config.toml
moe_layers = [0, 1, 2, 3, 4, 5, 6, 7, 8, 9, 10, 11, 12, 13, 14]
beta1 = 0.9
max_steps = 8774
dataset = "wikipedia_en"
Below are experts of layer 2 (counted from 0) of a mixture-of-experts language model. Rows are named router (the router's row for the expert), gate (a neuron's input weights, with its number), up (a neuron's input weights, with its number) and show model dimensions 0-127. Each number is 128 + 24 x the weight over its row's rms, rounded and kept within 0 to 255. Numbers have three digits each.
After each expert's rows: a language model's description of what the expert responds to. This comes from a sample of Wikipedia text that the model never trained on.

# expert 16
router:114130128113164098110122147137095093184120126133133108120137159131149121137126094131103113124128149097158106148125140102116142168085145102103137098098099140092142105146149124130152155153130109113132106134089112092107112106107152159109129181100101099179143139152106157120091155137176096066151186099156113119119136143156118174131154094110131129129107118153099111129141141099147133105156
gate0:126095076114132119096101092146184130162067104171127135101130101142128159122123128093129131097128172106101089121112163095147116180147133126074140104139130122178115121137130126115122154104113151137098098150132116126117099117116148132092124128151124117156115129126098091103106141186136124123106133132096083124082106129117111146124114132134083111153148158170133135126163095161122123111119
up0:137119110153143165110098103121144089136127135118110154102138143112149122135122117065076136111150180163133122179102105080123091140121136131147136093143144095154107115130152111154142159156122110164127133130125123123153146088120121143060129159153111070141122175133159127094141122135134111139105128104103125130144146135080152116095121124122130108151146106161128129160145122129124127052156
gate1:156123147099141159132132110121102110173131104143146140094157149133135104107139122127080115129129169139101146165128127147090137183082157151147157150092092153127124102144094142149090132150097138151154139113127127142141171132140164117125116103112138099160150144143169162123114165145135155117129168142173121149103114073144131131134131160112149114111091141130103195129098149130167100110148
up1:170131127139190145090124172187086113122158132143181103101097136123099121139145126112079134102126103141142099160124145109137143107111149099119121096127141157137147146144145147062175160115117083125138148138088117167127154098133109117128111143112100135141139118133107171171098099150131136143104167102108096164132155124152126129118118128130130132127127149150146105148148108142103136155171
gate2:119128133132108133089152133151118115120169109094146117128121125103109146170099100105120129148095109128147179136157149174110129136097128141138167139153116150152171117102114113126122145050142150142122125132192139137094102091150169129129083129091151124170127145099147152163141141138122111180120116130147141163140152141127099084082080120080139140122146140138144109126126137111137136154139
up2:124131146119113120131132143099172131125127124132106103126073118118126125071123134138111136131142108177102078101162085133098137116133143168114110076139115150156104119143096114067111144111189111120116101146143118186120123119111131128131129150160136121153135117107083105149122117119162132143106142127157075140154128137131126071102156149142155095129122141123129079117123085176097121128112
Description: Opening quotes and separators. Opening quotation marks after a colon or stating, plus table pipes, commas, colons and list dashes that open the next field.

# expert 51
router:117103127119138139106102160106117118148128146140145101106171112169133134148093105126098104111114107108159132142169147112113141116157132103096190090151140161126126103133161104140157123151128132115080102180137098124098092107110121129165162159116069096160161121173131128159107159145116122112175131117123171107090155129121123124121125112107119107110084121150131082117093103111108135123137
gate2:207139128112101144129150170101128102105089112148142105113095106124150122112108133107088124161131116136173091118140123107151117113120134141139122139184140131149096140125148164090104171124152149120084162140145125122059144100118121117151126135139135091121131151173160149140169116144138102138122134099133120082086162099106138129121149127121122086120146151141092142102098102122111120153155
up2:114101138097097139103071134162174118121121107138170156085149122122115118167072094134124095118156118147158091130167104099139148135088143145099100136175121094157156186118130124105127147113137168109141104085144105149110076136138130147120101130094140149130104143132125111165098169148094142129132130137132136090128116102112115132124111138097109138149136106138139092126126088119132128162162
gate3:148089131161147107134110112145128084161110173147097101135138158123123145125096147103132123167135123107140111101167156120154101159154139109158117108144114136123154151127166109138161140103116122133149147165134092152129115075123158105113122118125088183122112092101168101133158136129128146140198129097138095149146155115142163102108108137157119124091104111077134121128116078115142130122088
up3:075115064128158109094121130124134097107127101117117129106103146155120142114113176139108119165148144120100138140139136155141133097122137127100098117129125166129122147154089112171165149130112147113099139125147128130161144050116125082139092166116095154113152163105129128075103153151144128141125128110120113117117130148094153124125116104110135062089137150115139096110161147131180116106136
gate4:152166115124164159104119106123140122082143152092116156160117139140123135163118126134139153097125136152176152147149087144131157166172176115092160101133134120090190133148154124155123119166154150109137119116130165131149099141121132123149140163110123064129137118148115103125107109135118116096153132125156185126105101120128094126172129122156121097122115107158071129154101141141142116113156
up4:091164084099136119130143168102155116161124154132133119155137126140133128088137158137081115127057156115118104132135162115139112153124120096099151154121112152118126123147094126130189093081118176155093135165102119125096104136177124152125101128107082130164149159140154142159136132126115119127097180143141094133126130157167148137108132118140175131141110161107139135099133159125123133123112
Description: Mid-word Latinate pieces. Pieces inside longer words, especially et and ic, and suffixes like -ical, -ential, as in baronetcy, monetary, rhetorical.

# expert 15
router:070121105104100077141082178118110129141140127114118121119116120120148113142134134158136103092124153077152117124142143108101122149151138134127140099133119156133164127151154145141119134148172128130120104154108104083104132127137194125156110147116109123173147143155119119124115140140133105140149128138188167123130168160149116133090135127111165129117130143199157098081130073144121110152144
gate0:130121136145116096143128146132124132136124133080137171128143136128165110069116106146119152114139148112127144150150121136133099126131116163139126093134114131146084126148105155098103086096128110133125091093114153128132175141067143131092122150108104138144153132123139138153121119136162148094124168149221102098156143122120091109065131122110150133108140117171129142112117062135149138114135
up0:123120133126124121131138158108104140100135121095092117151103123117155056142116109174142137064186104150081139149176136121116125096111108119100114123113157102118108128124130127161119101103120122136156103096122127124129125155090132133128135178088141149178121139091139106137109103097160157118117104132172144188141116104146106152119116162073163135158124151098116133127138135136148133124107
gate1:151116166098103133103096139129166149134115142165076104112125105101117139088127151139125084096169142136098126120121116133129145130134152114125106106146117124093159109167108156118146143068144133111096085133119160141139118104151081098122132147137159103125136105161113151102119159104117136140137077113161189157150152127156104131138121139130080108138069133123145166141114136089100127153137
up1:122151129146133117120107120171139134137150158086097082084146103105108114116097166138129082109154169115131140117155123108116095130138143147120141078130125127109153143156113127096152148136119115107123139149067130144147156099160110130136141128144097143106120173106180143104150146112131168114145097136165106136195135167112112141112094105146108127133121151132174154132150141086089173122131
gate2:118163098131110137132133120114105144122152107121150124148166089137121131121132129158163076093122146116069142142147143095082183097130083159128111148135124169104124143182167140141105122101146122129134104119089138098121091086156150089132122112139138116106106127125100133146096140182141093086154099152129133163130104159138170107133112115150122130133152107117079130135121138114159115132089
up2:091146115140087091151109103118128110146156107123159111120156118132093150142136128148182134141092117155092099089136140097122119102113136086125156142081109139118122111135145138150109125121120140130158146138123129129089076132160119167127134108084169164158087153174135149126126097154149106168089125123135142089141135139106137108154128093166156126096149123106097141137106168131133083140081
Description: Short vowel pieces in names. Single vowels and short pieces inside names, taxa and odd words, such as Humph-re-ys, Urodel-a, perc-us-sion, Kenz-ie.

# expert 22
router:081128139099144119122092139106091111167128098101122101121133158100106166129144153123112101071109141113125122147114117128126140127064114080096112077124138112109147162145126109119145147168151101090117073135115127119090126121133145181150153149143116106124107172147113115163121138144136062117126123132149140135135094140141082141136154126139134136077117108139142107082155100124143140145146
gate1:107139125111111108164086104106106105140105086148120144141110165089119159143165117150146120131142144149111101160113111113091124118109153096132167119129146141110163131072095116172135149152120120141113120087158171106112165078132106132083132092129114114100107095093175122130160103132139122122177155140137145125159108147134109124150109071130117123142148133131158163126148108139142179109112
up1:113130168129136170140176114110115125134111155113167138138120077096135116136173123138148156093077127133151169138126146137122130146149152124130131112148116170109099111083107129208118165143087169087141135163122113136123147122141124111146085141109135102149095151133118118151105157180104106133148135137100128127130142119150146118104159118122110121171122115161100101138160132124182138140088
gate2:172123123115135115146115127129125154130139133111142143128143151084114155108112110135142110076139145114134128115152121085113136134161128125116121123100093121094144167130068120129109125096144157131128110165125142115113121119130125160118122110183150080152128166157164100132131108121125108192095094143176197177112111141124117126149115130155132104128092117116097140058125138114154092155108
up2:149153168174164137134129124122147091158144127103127104155155104187163142107109157141113111138137163166124131110146132148199132135155123164081141129121118143126131125118144138128160124141122122170103177116126114147105107106141157109120161124158152170107151113103115134134091143102102148098148116116123087103138116086161161163131119126138112120117121087127108131160186160138157089112140
gate3:194140115151142079107097135102126090118127144124174111109154130109117159171132188114165127116121090096157126113124125101105110079133131119140124103125118144124123097109138132100127126136106121099119087153127133120107093144150160160174129135113136095134141137144128103179134126146122141173121119151083122084107157126143142111153147151180131165148131102130126098178137107158115131087107
up3:140122113131126133122145121120105125144051097138100145110151097121095154140138135133176158114159138121178129093132091145117119155110120126151113155137132181119167141113137109139148111128125149100144100105147136168147154098089114129108088162165131162106147098127080122101127126169153125147104129160162132106137132182180145143127126081108134131173151147118159148140128144143113168122151
Description: Word-initial letter clusters. Word-initial pieces such as r, br, gr, Dr, and decade digits like 198 or 195, as in ph-r-ase or the 198-0s.

# expert 54
router:128111125114161077120125141131098093135117133123155111106137187141130153126119088128077122120122130092154129149137144108098130188058149119108140081096128133113146105149140104119144154132110096094125131135108106104125134106120161167134150149101098130140108158144129180171096116111173100082155176098162141102109149130145098163134125108121165105121117124159128120122122108107140133136144
gate2:155134111155158145126158104157187149173121138131124140179144140113099186114130102150108109123117101115116102134087145134112157124111091119101139099115125093130114118108143083130135112131157143109117132158110082130140090147162152182137117136146126122120161144136129113120123115103163155091149149083139158161110102146121118177158087080164127115132135150127114186116125134130121128163152
up2:092140102109104140124112121133159101143154133185144153107128106136108086102115125098113127135099078138164142162142106127166161139141150138153104167101161122141136130142150127136158116122087102123137145144087145115148187126114166111134099106124116096094188136159146152158125147159144127100110136093127115100168065149138134142118115130151164087125135101104114152131158101133120090127115
gate3:139163112112148138133118095082163156132166141116159156107129124130122117116113162150150139136115131102114094149122126082120102145127134116171148082125135138133112141146108188133126121159083121109104120105118137136091144115102111083145158100116102149130092139136143120092117083080110111137102131122162173134151102165125155161123154152167131117116170094149122132139120150074117066111115
up3:102161097125135146156104116111180118142179081096117125101100147135123126107151114090109101177106135122102091103099138138131068101113138168109089087142146130153106150123115153126115143156158099139130106147173131125160099142123129096159117103139121133134140139112163144124086119148170132128141107115158172109138111120130125161149138142145100140163189104146128128171106115156145111121154
gate4:126090117134070131084119156147140130133133099149145129109122181124134161165138122118112132151089132122128080125134109140093149089140111128122114127180088147123174153131166098106131160123140113117094113135124144092122113056125138169142091087137093119149120125141120141160133098161122128186157155133148116176148125113124106137125108117144109113110078101158165103153122139125129124109122
up4:093141151141102116122149105083135161102155123101120091118108137157115140122099142116104153091123104102126097179127117151113154115092127144100084105168125116143136124176122146112129095100114080118111145132174110112164119103193084122120145113108094133105133127128143096176150141132123114095112120132124152110148140080147082090119138146134096141123115090115121104147124165098097115109101
Description: Table cells, label colons. Pipe cell separators at the start of table cells and colons after field labels (Principal:, Authority:, Guest voice:), plus country codes like ARG.

# expert 24
router:080132105095162110107105176097136091126100117131120097136155131127144136139132148148085089144125127077138117140103095090084142126120145122128146108094088134097131140142168119094121162149136108114092109127121137071103144079122114136140129149128132109155157162161144124121110131121128076082134151104121156114091157127158131157143138152104175099092105135112103140149091107102121111132154
gate2:146157171105132071107087137119131117121126093123145096100120094153120116132162133178084139107122144155087116128128151109135146105131082128104119124131092112175111146176088109130154143106146152133106090118127159141141097071136107138115121135130153166125122127143166146143118127126182168100116149137121117130163098111110125172101138142122102122151102113179133106135138103129106080134099
up2:106092134060131091141100109100148136152102104160142074149125160135108140134093094128118086148110152123101149127111141105114152106110109157095135140139093111160105100136086129120166138107120152107167106119120126084120106094153115145129114095146148115132110129153147173125113131144185146168180154132119111120164128145132104123104174136148129155140111145178114122138146126152133151091139
gate3:134149092114195120144105149115098121115152114168146137127130137086120153111124137134096115159120143131132106190099109150096147114099120162126163139145139120101154139110119121085109141114128151115106134130131130134158104077107134123138126157111147177099114121146119084126171103104137125117143165141093134145117154122101119118126119161121120146103163117178113137161140142111166091060073
up3:162145117133094154160141106143126118138074123120143156121167166149118154129101133144121086096124157139139151145168152162148160132136121107126125118122147123152087120159094116155129120093130116116141147112143096147123136160127116147143155115145094118139117148123135114169184153146168125109137124139105112189099187116128138120122139155120076106161142076120115167189128131164127124101163
gate4:119143102135145150110097169131119143082128168149140124131162156120127118119149140110163116169121129128142146121098096119126104144094132139072100133178101101091127115140137114146132119120114135148110133086086140111129163148124112115082131155160171117150157167162090103112149124153088129097113103169089144115093133118111088125108091131089141109121151103122101140079124141152093149137088
up4:123120105101129124126080105139130135115137145154160105110149109126141123147135161104137136129158095122128155115061099091089072133095093132115095107142094105146118152122143124149141141139173126113095101120121102068166105103120092129133129153086138120150152166168166101123130120128108122156096115154116146125127123158165160119096097177137148100147110135118119103106135149109092104086142
Description: Plural and noun endings. Plural and noun-suffix endings such as s, ies, tions, ations, and apostrophes, plus the word Location in "X Location in Country" image captions.

# expert 5
router:120109134101133108130095176097113082140151105109125104129164126115155132134130138121087127128105139125142127142136111136122135163091148146056160104105123138099117135139122127088121098164175120102090087122097143113103118126095131117144154189122099097163136108128127166147109155148153087114156156128175141115128124120151085164106141084114129125111145096113112120113116107074149104131155
gate1:107117147136168185162163165149160118130125120129137127171179142099151133139110087123175125109119113125114130095121132099139131132152134143154175148122074157089127148114130132114124133144158079142129101124088115149092117145144157163133133108075133142105112148131128165138130145137184153127155156158164096101157083142146136146103130103129168122133157109116153132119094116107141111134090
up1:151137175113161123152166123114156151104148132115129159159113154110105154125143158138135106158140163134111116134096150108138134127102130135095116132145131100124105119143104159110128128090092122120140147157137137104154129069104087149116064111098143114146129166178138182127143139169136159103155123154102147094125153132107172150106103101159087132125129166120145089113141092136169119130095
gate2:145117125101104098093125156146155145079138124119132103067133109092130141126150151138142131118133152105133173094108110121162171144155158115143138140148130131110137144122182112129150092107119140114140156132185153100131134167091131100166117159076088100161119141144154114187151143137104130072112153152157128089159133106116129135143151161138121147156135143101150126132111106136112098124152
up2:115137140154125098115115150087128115175112109161088132181139166172149101116108083137072124089168164144156113151154101101134110141117120104111121097146151114123127127126092129126110169149114105149179119110099133157145114167150119094076150089138121161124116156136129183106136152157128106152113139146109128145090094158129113120111130093134126128125131143145130126116149155148161159101128
gate3:126116094104138113119093145075153115085098136092160129117154118139110112096150130138120126106122102125136085105125138071099138164115137111121119163136151101118155151165080107136126091144130139127103152110128140141101105120087131150135100139104117110151099115126101098122125122127100131160131131131121114088111159156148154130177153089112131111169159136130132048128157108103141066137106
up3:132088162129135156094172130136107153169184105122107141109115116095128093120073133120095105150137123145109138110153144152135121113106127158122137093125115146118123109110160135091107176107160135115144113126119109111121135108165104119109162112164095112146183148155124162135122148123172112125123089089145097147150118132104115138083087151120133075116114133124111187119120127124115167161160
Description: Year first digits. Century-and-decade pieces of four-digit years such as 201, 199, 185, plus the final year digit, in dates and ranges.

# expert 36
router:107111124092188102107102135151119105146152122153106099126112140123112142109132094126141140135094090110185096152129146108124138159137130111111159084117107141117156135127120115095156122158157154146094130146105080098105138093146128154149185136091095142176163146126111138145113150139105095106126166142130157107079136158123113145111152085104184132096108112136137101124125119096122106141141
gate2:138111158130163118070104131144135147110138177146117168135139143117128144092141108084165182111140123133119141131122116126168135112124102147117162119111193129122128114123145092150130092118091168085134153111116121127125109149179111151101165128104099154129085103148100125147115154141118132135124176110162134148127136121135086125126172146078103143136099139107170114096130107102164145102122
up2:125106119133171131101118123136156103095140154162093171152129110127131160127134108095135133098119090142115099118145120127142144106125092131159128115140186104071165123132112081124110120141163162111137160101122128120118072120157108163141160121102101159133133141137112121154111166135121117132097154122180146140098127130129094114118153147102109153110116138114170093147129104099198090097128
gate3:162094099105146092160121161141138124166132148150175096101123140166108166124129111093161127109075089129165122176124118127146099161146136109159191138138106154124183119116099132149117126161122070112144164122124103138124136111158135120162124110135120133146111134153154125105135127114101135135127147155129139116106108109108136168144117099147112127123151105093117077160153111124075103116146
up3:152187135113152130128145117133150112145111158118143116116102147133151138108123138114086145088146108122132111085133124126102158151100118111120095154131102127124125136157110110138104135119157104139130108116154106121106111102153143096076104118100118126109142160088105186123088116133104138140125140123126088143175098146139134149137110113120115164100117121173150115098167121090205186082108
gate4:175091085116136155151138141103125104123165124134133140161117135106121131130144101118168141115129109132108140154111127056145116129161094079095121115148099126101153150155108152121144127134113108093127129176157153137161151091117142139126152123109139122071165147122137112153107141173114085120158126183128117143143121128093125108126119097128132167161123116079135120143099122120108123199116
up4:133158141118100140114129132152103125142183094139170120136108143148141103117119108076128125177169126115154119129133111146122157113093134156131125133108116140156114126123076100105112134144144172133173153151094133138103151109191111102146172161136141159087149138096149126121121127136129123141121112085153123119160126120145117161151148147107165143196150132093075129138119176136153148138128
Description: Hyphens and adverb suffixes. Hyphens in compounds (longest-running, near-white), adverb and adjective endings like -ly, -ically, -sive, and the vowel u mid-word (pit-u-itarism, marij-u-ana).

# expert 53
router:128122107133146089133119168113114105147168079098073115104142155128131101136134111146126146117162173079154118129168109125085160124129160112135145090129123151101186096151138132112105099159131092095111115163100100104128113106135154150115154133116085091144109137154103125158119149116124087089130144116140108147133130087113148162091156155115102121106145082134134102122121094128101118132136
gate0:126126138122121142135140182136161133106126119126132094114147184138105129146157162154133098110137101133131136150123117098144138157134099146126176113123147201150142129098168147047086111114111125135127122079150173108114128124118109142136119126134107110146140120156124137188149147107128101106133124102110122078117135121096127114121120141126118122106127199142149142110111151134083147163171
up0:101085120144147116121165125116107120152123157108131144126112150136111144123112111110119127094155095147169161124126123156150096140120132100168176095139155128110153103101109161112172133132152104152124170114118091153121126110099128139083118153099091127165083087123147110097132125145134129136113113118161106155126148130122116175094124174112170143181126133140158151137114167168095089165112
gate1:139102166094119145147105154151136084136081110137106120174192135092119168152149132127150086094124156099086119136114160105111101102131143126134125096153120091113110141105139137174157100114109092130130160129118170125120128155147089157166155096130126142146118132143108143127137140136121084107167127139140165102080130106118130165142109123118123111115110087097087128119087149133105117098131
up1:133123156092098149165154151110128154136158094128096182165124163111110101116160131135155138132116147130109112139115160094154084132153101139094116097094112081133105138118111104146157099121078102159149167124177152148118108146157108147136137111144173112100126178176121130121140134141152074122130111156125113124111150092129165112138129117130147121107104095108115098139109121145140112086151
gate2:062165090111084114142124167116153111132139117120104156118150139129107125154152139151098113147155167141142144121132098109135156094125144091129122119154144120151150172151141148113121077120155135119138161150126121124151133098151140141169155165105154114141131157114094132159121092145132132134106131105150063117122155177144176138156136091117145109136175104104158123129093127141126127181098
up2:169066131134161114101133130090133126118108132111160157132140148119126121120115091137142147084145126100104173123151187170134079143128093160081118122104110103104105117125167144168183180123133125129117099159122125127126122126142149085108106120144120153117137107102137150104132160109089145096082145145128140150123134118110151129116174172102148151161108129158130136146148098120131125111101
Description: Relatives and short fragments. Relative and temporal words such as that, which, who, at, when, plus short letter pieces after a letter, like ew in fewer.

# expert 2
router:119142126123134092140092188148064126165144124113111079140127162117148113165106122152095105101106148134112100151161133124103120151087142133118162070105109142134132150131161103096134145131130121094134105126097111116073133118131166124131145156091099106161141142145119155155117117152124103090142152122136147094140146129152133158124152093103157115116089093114096129089111098130122155162155
gate0:151125103155100137129154130130135102124146099148127087131127138089103127108129141157132081125114138156129081145123159112098154139089137135108142114105144099153163175117104118143129137155140113154155139108113150146094110122154140174168097113154158131079160081098103145117089097123120118114144124157126102165111140137158090146163102109140151078100124156112165126084146113095161135148162
up0:106142059115160165152123111117158093113132115105158153107080125122110159167133136135159115139149150104114111125118117130172095130103141127139130152159160130136143123104115100147130137156156129089130130152123111091144140132159103080176141140120114115097151111109142143112147131136056154149141157139106161108106112101150181150103125140146148142090174160108092123084119109094145125127117
gate1:126152138163152146111090145150132135151103130104138096146162142162135103137155126111120120133139100169114120123083115102112096154168145142110143117160172127152096142117118119130123121118126074113106140176122150125122137117156141123071118096124131158125082145084139159139159140116120110137097069096104127098140117133083114131088124164167168106119119123156151133156123110068139149159154
up1:108127108106163126154121089132158160108153175097133095099116116161165152133091112119124130156115105158159119101102132127107085123126130157121135087130077149138118069160139114079086132130112074151116163104126120130171104118171137109117140117143119157135122137127138148099114115158117132168121123146086139143101140132107097146115138132157142089117158069103143143133133102169149154135111
gate2:114138122126131092137132156186161131208131152100120104124125149122142074088135117161119119088173112091127117108122122115131114159093135125153114151099114110148112139126103152143133142119154112126124134104201151160148157158087081111086127119098144147140132109102114136136119149150121144159117113144124162111162123170133141137100120162100090110107141119155133117103089132095126092122139
up2:122163109106146161165165114104143113142145110130122140159108141126149111164102132142158151126122131127148076122149148163107104137111141123137118143097111122096139111147107156104121136147176107127145152066150112122171152103111074146125158103100142146087137108133091052136082120138128128122117100147129200092122143157143118103126154113122125135142170102133099121152135161114128115146097
Description: Commas and opening parentheses. Commas and opening brackets after names and places, as in addresses, birth notes and career lists: Pennsylvania, (born 2003), (2006).

# expert 59
router:128158112112172107116096176131090114136122122115097087147151185127132174148146125152117101158117145087141146131104118094083129129124127144107125103115110105111172150142141116111135132171112093077099100120128135133089114119142117143138139133127117097178141134159121136143072133103136082130162116113155187130076128091161130124131181136098152118133159110139142135114108111112112136136149
gate2:098148136139078115160132110159112147089157124094131131153092106138149146137129160161152131150110136095115123149124127092146115092146158125115156160111131078134106067131132132172140149139122131105112150125136108148118143110157131108126120129155093104150146135182177145145120143169160108147128151137126100157152131161204139156122123125135126152124148143094124112118130121132182189155129
up2:119179154147078146096128155131121124134160116171141147132116096148111135131127153176128104106169139103119163149097141186121113079098141094128149108082198090146105101123104112110102148122114135142125138161090120163120136098092129126142135142105109128157159141142159140145106095128132127145165158122140111114126095142133126103126112154157144145120137155136096140100085127110142169164124
gate3:155152099099134096100074133121137138057178142132087151164147155102088116142133099127146121125098125150134160137150080144086132129154149112083139146142098117117123107137130168104101156125125128107131151142120094153168137127099119135122145156093098151172134144133129111140127164179162124130173117133101127133088164138078133155123123151143120119141121122161132105109117106131107169118145
up3:116151142161145099147113158091108120112122133100131142125091122139151103064157167115103173093178128116106108106125156096125158134137121120100127140162127080097184121100117108078140120161151081183135155091156123116138149141131142114106110132149112118126140115152139117146125141120108118148108136124109079066119165064144116157135129113126129116144138138107136112123122114166131147109139
gate4:152138120141113115137151106117108140112117097088129102132158078183113104086149095137094136135137138129145146121126138118085068141133126185176121108096095103116102123162137162103160139115138065130085168162128151131133102128153129135126106139149154158116135155132154156151110088137167141145117158119123136127127134125145155128133171151128117123194127115105103115140134094121120130084141
up4:104111124148102130113102130129103083116099110114132092150158150114135157134142179128136088107136127145114112163142139175146096154085109095113119096119160117135123128085159098094079077157110129103120187093150132136119099083107129086125122096151130132146116109143114123118105115109116118139124160113139111140105133140124134106150077152161065131096166127134129095162122132159105131129108
Description: Plural and noun suffixes. Word-final noun suffixes, often plural, such as -ations, -ers, -es, -ties, -ps in trips, usually followed by of, and, in.

# expert 26
router:120094138127145117153129141117086113128155093109113133150128163129151118130147126113109126102112111120136114149127105108121143126109161084092167098099114169138137095170129086104155152156162112079105108146105143129107146089131154143096161164081130087126158161158138140167129155156150131143155155110156159127143177094141114138118157096098134141092107078143139135099118084114130111152137
gate1:097136180135158127143095105140139125162119132110159128128121096153149143147176071100153091143117101147088116081131161147101114101133122136108119136061086140088128110131140141128118146140157137117118109140120143162146115103151097159095115120137130127114099095085145126173175121104072126126132132140120151107120129144107142135076104135109111134140142121162147145163113104105109083104098
up1:132140156079154127135117113154114138120177122093156155133135127173176141166153121120128143130168099113113132159110132128125107156151170094111141124119101122133161148097150123165151138117176177081117148135132131126151169173114140150137112150112111136125150134128125140153180135147083139139122178126127156130185101118135168086093135129106142108108142111133138151108105175107102143159129
gate2:131159137121152106144173143092126132116129134073143137117131133099167091119135176130130102144151083130138124162098121117129099127108125120125159103102142141136108127154153136079132115168148115135141129159123085112161143142131131131154134132117144114113105108154100089117088095114140142205117104142124121126078139099123139129161141098151118105095141093104180135090089096165077141142137
up2:109159143137122173135114117147127105113186105135150153124129120163147156092103143059146102133086131144168149126137112135135139120116082091162121120085125129160125136078138113131127108119109125136119096125092135119128058128135133136116096153146102099097102152152127070151180142152140139088135114132179117101143098129108139165108109160127135135109110109142141123106097107109159132126113
gate3:152112123155122156111146128145126141130148081178156157129153153139157135122136102146125100115107105117134133118097154106149109156172134154148134100144171106119156154150112112152134165128108125095147170085133151113153116094111138119122098104098138096135152158142173136166141143144161132122123104097122148177144137122161127185095087101106127110103125121158168160140132103111161137073095
up3:109146139121169118142174147076125160090098122122138134115139134057152085123159099141147111134176103117103102070138143106115184118133142145106138132129134116129130129116118121082097123122093094123111138132131130093088169124112096108141143126118105131163124120176100121129099094119132132149117122118129135130111145089130169140151149077105135119110112121113056147149149107155113149145146
Description: Time and date phrases. In, during, and month names or day digits that introduce dates and years in biographies and sports reports: in 1968, In July, September 25.

# expert 10
router:115113128107166098179129151138113104165118103128117139136161165169167159141124098133105116118108104093126139160138096117084130163132151106123158118097119170109146140148125110139159124185120110100128108177124105086086108135078139146109124138075080110145139118143130156105092115119128101115159162139146173146111136139130111135123167095131121134121118113157098127090120112093159108123141
gate0:115118101096132137138160119103109118140102114090130148138127122102101133151104109140127137177065113139144150075122192105148084096151149136106169115138151151120171150108142151092109105141168133138099102141147119149114152116099146129172109169084113122146128122114128145115120136131090144105137128133126153137138128135142165090114158099136182155105122148127072166125095161100145136129112
up0:129150115058141122142094105118137126122134102099152149115178114092131142129161124149123163148089113121087125111119150139145118150125170102092169138133127161100123111114149146088130076149159131146131094133130113157116123179108174095143121155124116092113113143152056137111146131122127137114125089131157133131124141135125092135167157093093096162100149102108118166117131120158153123110107
gate1:125105144141078097111132093139093087138177111111119142134128144171146114171123125119166128150110109106150126144141141098138133141104102153147124139143112087107134097122162115097134099154128140155140140110138128153141117133082135125147158137150136104140082162151178149086084105135083134139090112093178119170146154126140156154139105175170087133163110132105142141143136091133134130153123
up1:106165143117149117117100112115109146149130086103121130125127145129101131128157135130122109169128132166118134061142075146137111127118134115119129093118172133143161094118083136120102136111125112116145143161147158116123135134130144123151154154130151110110110113198150102191129167094111092165167108042119140099126088126138115114122148089108094143118113142145119110120128152106136151099130
gate2:146156144124185132156108140155103117112189131133139134118140116108169127112105131124127144128138064110134134171076075167147134125121127114166096099111132106139150107131103128147139094159153127115112154142150132148141101147127137116158125101116136151134134115098092151155124127121141176116146109146124087155148118115167098107160169174111145147130134142166087089105117114110153140121188
up2:116094113103066114085136115108151151124087128123083129144136140124140121141146156160120120105098119159106143080169172127083126112135153118067143138171142176127126131096193182117124158115104144126142078110130113153116189119133133125131138122154111105124124146171133114096135133115106118133119148125129163118094142137120155135103117086138127101142113118099127142120132137153120102152088
Description: Second word of names. Second word of multiword proper names after New, United, North, such as Carolina, York, University, States, City, Albums.

# expert 44
router:117106138120173074118104163123108125161144141104123115113176155123158160156141099114100107121117132126135106116127133126084128171115114134101132104139099119091117088160120080119124148145143081122129139133112125117147107091124132158126189150095094118162119138175145132166065118128127094102147151116143141108121137115126137134115171096083170096098139115147152083112136133132104111159135
gate3:169104154143102089093104133152096156105104135108139109129139113143142129136107129170122169125164175151139120103087151094125128142127083164104146102136097115068097117177108130169095168141150142143129128153107108146162156134179140140131145174103095132101089123174115124129138138093133096099121138143083126094109146124126133125129156124157140089127088121129130119137116151120133100118138
up3:105162161104135142140083122155105120088122122125138156116103177098090153129098121080116133092212135079069133140109133113143156134131155113101135124140166110142130152077127113157129140135118154121147131135119160144083108102143142148154088115138132094118134161129141090132170135142124145139139166117127098133173162120115134115139116144100109136113143144122116135108131153166147102127172
gate4:122087116145107162142087168122108111170111081149102116090160130132116105111182128146116106136085120120143123111140158118121133141122103100118115082087112144161115143131164171140124153137142159142163115141109125091121116103169131113150113125132117140148123128139141129148110090110096132131126152117123130102146114179139084080123122146176112165141144164145154115157104088168084098154105
up4:182138137135139075152114106132122121126134123114078124136103152080151128140109096111083116160137104133117148163112166110089105132098125139128086156142161168140157098111077125152122119123119143134088100107162110136131115130084162146088129138151159116135126127109122137163105163106112151145105145132135107156126138141088116137151108097099122154121154159189112127112119160077132130156162
gate5:099115154120151100128118159148108161145141121090151120122119160111100171127091109114121132141114126153095125117117117140093139121064131147129113132131147113141138088120078107122162152112160125111131147091109138125124077088115143119172095138132128084159120165147197113101138128123112122107146064069145119099131117147113099117134152175123166119112127135098123130115120092086124133144111
up5:093153074129124103124092155129143120109147090125111083160087120123147122103084085171137123131120143140150172111145139120146130173133119111114114137127111112110155107126082145142070140146132101142132142163134104176112154143173127082113134134133123111146143117109135145140096086145134129184148132129126111134172088144145156124127125125166080117090124138135110102126159131098130154075134
Description: Copulas and adverb endings. Forms of be and become, plus also, after a subject (was, been, became, is situated), and the -ly ending in clearly, presumably.